{
  "n_layer": 10,
  "d_model": 160,
  "n_experts": 32,
  "experts_per_token": 8,
  "d_expert": 32,
  "d_shared_expert": 64,
  "activation": "geglu",
  "moe_layers": [0, 1, 2, 3, 4, 5, 6, 7, 8, 9],
  "router_score": "sigmoid",
  "normalize_top_k": true,
  "routed_scale": 2.5,
  "balance_loss": 0.00016,
  "balance_bias": true,
  "init_std_router": 0.00726,
  "lr_router": 0.00171,
  "vocab_size": 9529,
  "norm": "rmsnorm",
  "norm_eps": 1e-06,
  "tie_embeddings": true,
  "optimizer": "cautious_adamw",
  "lr": 0.00168,
  "beta1": 0.95,
  "beta2": 0.99,
  "batch_tokens": 65536,
  "seq_len": 512,
  "train_tokens": 337200000,
  "steps": 5146,
  "dataset": "wikipedia_en"
}
Below are experts of layer 7 (counted from 0) of a mixture-of-experts language model. Rows are named router (the router's row for the expert) and show model dimensions 0-159. Each number is 128 + 24 x the weight over its row's rms, rounded and kept within 0 to 255. Numbers have three digits each.
After each expert's rows: a language model's description of what the expert responds to. This comes from a sample of Wikipedia text that the model never trained on.

# expert 2
router:122119096153144144131167134143133150057144116113107106161114119139149137130129116150159075135125126117098170100084176090133164116119115090105092137099126139141119148145121131139127125125115111148103132108126126111141130124133168134144151110101117132096079162117080098125135110092141091133103139167140109073145113119129135135056103131113134127094101139121152131111148164112121122124150095130140125145111117154064163105167117125154156140047133130114132141117115141132137130086148166
It responds to: Function words, conjunctions. Conjunctions, relative pronouns and articles after commas or periods in running prose, such as and, that, which, nor, the.

# expert 1
router:137136115128144103177119121111127124100128116151129075145162141140130149106075138107144097178126156121130126130133112097115130098103078105146109077099130140166094164164162103103147134145116107149120127104096125137120157159127169133141146140136125099075119148104091094127147114111100109162136110158117155119099115099115132184110144142104144123144121103089144167140147125130117094177104128114177152157143141107090167137167105111129140092128115100104112110084128126107091169126142130
It responds to: Capital-letter word starts. Single capital letters and first pieces of proper names, often after pipes, dashes or line breaks in tables and lists, e.g. D, P, Mar, Sab.

# expert 29
router:128145087117169104172118109138134130095122100135138100160177125107125150154094090095108148144125129141106160117120146089128102075160093106146133113116148147148100136107194137090140165145149094130101147109124106172127120138124160135146166109101111104112116143137131105144143112101140103148107133148128168140103110138143162143125164145110108147123099130108098137132166143119146073136076142121148169175132128119131159130169131092140188078110121106113118124109131122105140126122174122
It responds to: Capital name starts. Capital-letter opening pieces of foreign or rare names and words, such as K, S, D, New, as in Kr-z-ysztof, O-h-io, Abd-ur.

# expert 11
router:093134104125132130145123158168107126096123110144112118149130151097132108135112121148113126156136129101122129100120137125135124089091121095131129104091108143165104147167109094128121153163159137124075145136133097149135140137146180120098130154114103121098108118147087125160124112141180105131126126177144140103092150154109132129118143135059180128143128113128143130110171131153146059139096111103122102185150143136121154104137149115151150131092125120083126127121092154143152139092191165
It responds to: Sentence-subject pronouns. Subject pronouns and sentence openers before was or is, such as he, she, there, In, On, plus first cells of table headers.

# expert 22
router:124069124159108052121133100116129136131157140112090103163130141129155107108103115140096135126169160100145105089075124107119143146158120107139110159150146160108123104156155136123128111132204104143132150095132187152107097156121111171120144105081126098149106150132162099134126093155103103138122131102135120121138118139123157139153183084117121128128084126117094113122168130107123087127154106122112160113120144160140104121180141104166119120142127133130127132126124139108143114150150110
It responds to: Word-final letter pieces. Final pieces of names and rare words, often vowel endings or suffixes like ia, ina, son, ton, ium, before pipes or commas.

# expert 13
router:129149097135077066164109127206111075096123163128108068098122163142117107162144093156126143112106168143149144097127112083129118139121176109115102135145141146132142114149115131077129166108123138125085132096160119127107106142125171164118145116128116090153129150140107137128119137104130124123125119168169159112114124107106118138124167115118156121126140147161120121108134131151136119126078130077141135074175144159147135141139115117172144139143096121129127128124136157127168134106129115
It responds to: Common word stems. Stems of ordinary nouns and verbs, often inside split words, e.g. part, film, work, used, Sh-oot-s, term-ed, book-s.

# expert 17
router:090151084080133123097159145103146094122161152152116107135158135118131124131141100159139102137106141132151153128115144094123140118121131112132118118074153151163123119156134125065125151133169108151064113123108101116151161169160142165117164121104106109140125159149110099114138071095114125138085148116151154095090149121122097179091160103121164093145125148128149090130108102121145093137117146146170134126160103162102130148123087123128136145128153093148098106112140127157134145146141137
It responds to: Word-initial fragments. Opening pieces of split lowercase words, like f, h, re, con, dis, as in d-war-fed, p-iv-otal, ch-ocolate.

# expert 16
router:116144093132134096131096107104104125126147128132111124178122161100155096119084093141111119115117154115153156124098147112136125109131140081144068148139061120125130128137169103128135088161151102132109147132127111163070116142106099163111145088119146122082096121152136129114150105127087099154107098144129126141129087133107133143114130121114133135105143124137117149118177126068121115156148091133122154159103119177113138131187114094141174128107084117082154136128160153141129105129134123
It responds to: Articles, commas, scores. The word the, commas after place names (a, County,), and score digits or ordinals in sports results, e.g. 1−0, 3rd.

# expert 12
router:117117102151121018111119079165074090121144152118109091136118140147175081098136145141122142109147123125146136104101125056134123131150168120142123175155120166105127112183117144109109115137162112152131122125147165122103109152108121173104136092111115109141122152125129099119125122128116107139108126125118125117130144122108146134154167078108132115134147128123105118122139124086128114116104112097119123087144128173162116130148096084145144140130153135106109136104085163112128152143115134
It responds to: Mid-word suffix pieces. Inner and final word pieces and suffixes like ation, ion, ment, ence completing longer words, e.g. Chrysomelida-e, stard-om.

# expert 24
router:103132083117148104153129110102144068102126121121144116131134162110152151147124118123110123155126163114120138092147151083115142115128111118148071093062177152160162112152116134114147140156138144141105110128120100149148188176137168158127130149158111088135153148123115127114144145127110073148128127129125155157099127102081125184097148153160156097114140159108147140141160124148154077119118154116133137123127114147125126130135113115122176139070142121135127110123164138118096138106163129
It responds to: Word-start letter fragments. Short first pieces of split words, single lowercase consonants like m, t, p, or comm, spec, beginning longer words.

# expert 21
router:095113131139149084139119085116095143125175153114112134167103122119107132140099138140150158131108145123141100118113137100127099129107119101166142110120113102124067147156168102104150169117136072179103112100172109159101147148111100142157143091115143127116088125136091104142129130128097096163129128169134157117084089139165116127102160126126134134122129148137102126087150176090132119141101115152136162159123123125152126107129136093146131095108104120117108086131123126172094140157159087
It responds to: Geographic and place names. Place-name words (New, South, North, County, River) and coordinate symbols like ′ ″N in location infobox and address text.

# expert 28
router:116111113132156084125130142129099157139135116128098121151152112080158151127072098110116111123129123106111117085076179092127122119161136103137126111123120174113072124118167124076127137103133110118130149103115132148100101153124142102127171083081110109115112148168135136108143100125118102144104148104125136128113117127102134140132173129145111189081077134133108120139160141114138099124068077129127130146101125172111158138160123091131147113136122112106108119119124097141150142104153087
It responds to: Personal names. First names and pieces of people's names in cast lists, sports tables and citations, e.g. John, Kath-le-en, Nat-asha, He.

# expert 26
router:102102090132136031139102095113103157126142145137077110160134154109151133129110102122093107120145128127152135105081176107141116096150121128133135137140119144107105116104160103098142135123164103153129168103137156170119079164148121167121148106099099114131096159147141108146136100130100105144105135131129130150112120144104154142161172109135119153110082128106089112126194133085143110152078112155144174137124141151144123112154142112148149135140111117133125114108142113122120137124149087
It responds to: Proper name continuations. Middle and end pieces of personal and place names, plus whole common first names, such as Bar-ack, Hidal-go, Brad-ford, John, York.

# expert 9
router:127153135132106123134181130160097114101160145090101119140127134151126110069119107128129114136162155092125156099128127101099135156114118103183085129139142161096112092165140096154123119131132133128126176115149142168118118136117117135098122127102097123105128159110096120110144097112096131141140162109143145108178105161114140148118129127130111102089151132116096131089128136123158126114142066079109140135148107118104148146182118093165146163132104149114039111112136139122117137150151117
It responds to: Conjunctions and adjective endings. And/or, been, also, many and suffixes like ical, ically in expository scientific or descriptive prose, e.g. consistency and predictability.

# expert 14
router:120115122136121110107147147138095138123163112109111112126112176139150111110109143119066103135130135096151116081098146122136142125128138147145097067122149145151120094145143111141167131137174085126105132094149122172092125177105150207142151144136126114135116149104108108126139106131069110124092110111148169147139102175108143109138148105073125102107144164078124122108124132100133141178127117144128134159147123112139113093126150135146145154156114115133131184121105138137146153163142132
It responds to: Numerals and modifiers. Counting words and adjectives after the or a, such as two, several, former, new, plus the blank party-column pipe in election tables.

# expert 25
router:126141117134142113117130142144106157146143097127105083124142151128117114129109149127127115145168144121138152088125121129141095120136116127147137087134142169156120127122154098149147144153153075113111153112140103203097157153123167168098150117133103111094086138135103137144135111171096093155150121121111152158103124163097134124133142136116148109124122171093094163078126099182125118130127145140148153169150084100156168097140166099184143129141108104106133129125115111135153147144188122
It responds to: Numbers and table entries. Standalone numbers and years plus capitalized first words of table cells, e.g. 4, 2002, New, United, Canadian.

# expert 31
router:109156074139127117143168132103097076078157124130108100112170144132143112106104121157134115192103107113127130090118122093144156137115130147159103089074150137184143097177161124099136120116135156146100121105116113121140147141135156156144158133122111109130119182109097125110139120125128102140150152175135137130083133136102093139100137132082145101112150166118123131167147124105165119124115130105144163145158108106118154146138103124135145141097116118123102095100134149120064158127114131
It responds to: Lowercase word beginnings. Opening pieces of lowercase or capitalized words after the or a, e.g. con, ex, et-ymology, L-ep-idoptera, Pro-blem.

# expert 15
router:108139126129148122116135116129136118105171152130150138173160125106179183130105108111092100126157162109158132104133154088087135094115100113145084099090154152130129101093134114133163117161093095134107114132147114173146169145117175156117126116110121108128130124120121092097118097127151117148118105155152158168137077132117123158090116111130144118074175119111133171129136138120120102140149131107129128144102110141097143121199134138157137121098135147128126124111188142090104156101147122
It responds to: Word-initial capital letters. Single initial letters beginning a word (D, M, T, L) and pipes or blank cells in sports and election tables.

# expert 0
router:116114103136156127120149140173080113160111096123133105136112146166142131133146117148123181150127142116143118105133143100124174123098120115156143077144148150129133120131100132101102110182144134161113148121131142173096152155112136142110121159165092089131100150121098127116135143099153130142148160172140145123117127135090125134124177163107165133080155164110106120104117143142151103144087080079125136114154114148140125097144105156180148111072130158117104143118109127169120157103164147
It responds to: Quantifiers and table headers. Quantity words like most, more, all, several, and pipe separators in sports and election table header rows, e.g. Season | Team.

# expert 8
router:118128157166134118154149106117116127123160095106125143164124136112190090113078147148152103131073134150121183148059176143128172110134147090142111113120135149173146128154140118098126138153134134134146126118126147130117138162111138110120108158128109104131104149183150113106112093089099122099065144125144136120119130131108135153133165101115146162141102131114103110122141136092093103136107087134153149129131110181110131108158144118125137128081129150125086140102158142140130163142107088
It responds to: Prepositions, Romance words. English prepositions of, to, for, in, plus French, Spanish and other Romance words and accented pieces, such as de, à, la, é.

# expert 6
router:093141114131142128161150125130127127139160120139104144146097123099140125105138132183119132093105143104134150139122159129142114117136145090161083161093093133170086097153118122121146105147131133135126153138165127135064145140084139114135159085131128118088093131129106127082133107092109098151139116163138134093119085157132091184089114126100146157115143110149105140112160150087148135146129095093117134163087095154087129129159108102127157118094160127066144135100140143132136113110141113
It responds to: Articles after prepositions. Articles and function words (the, a, in, of, his) in running biography prose, especially after verbs or prepositions, e.g. earned a.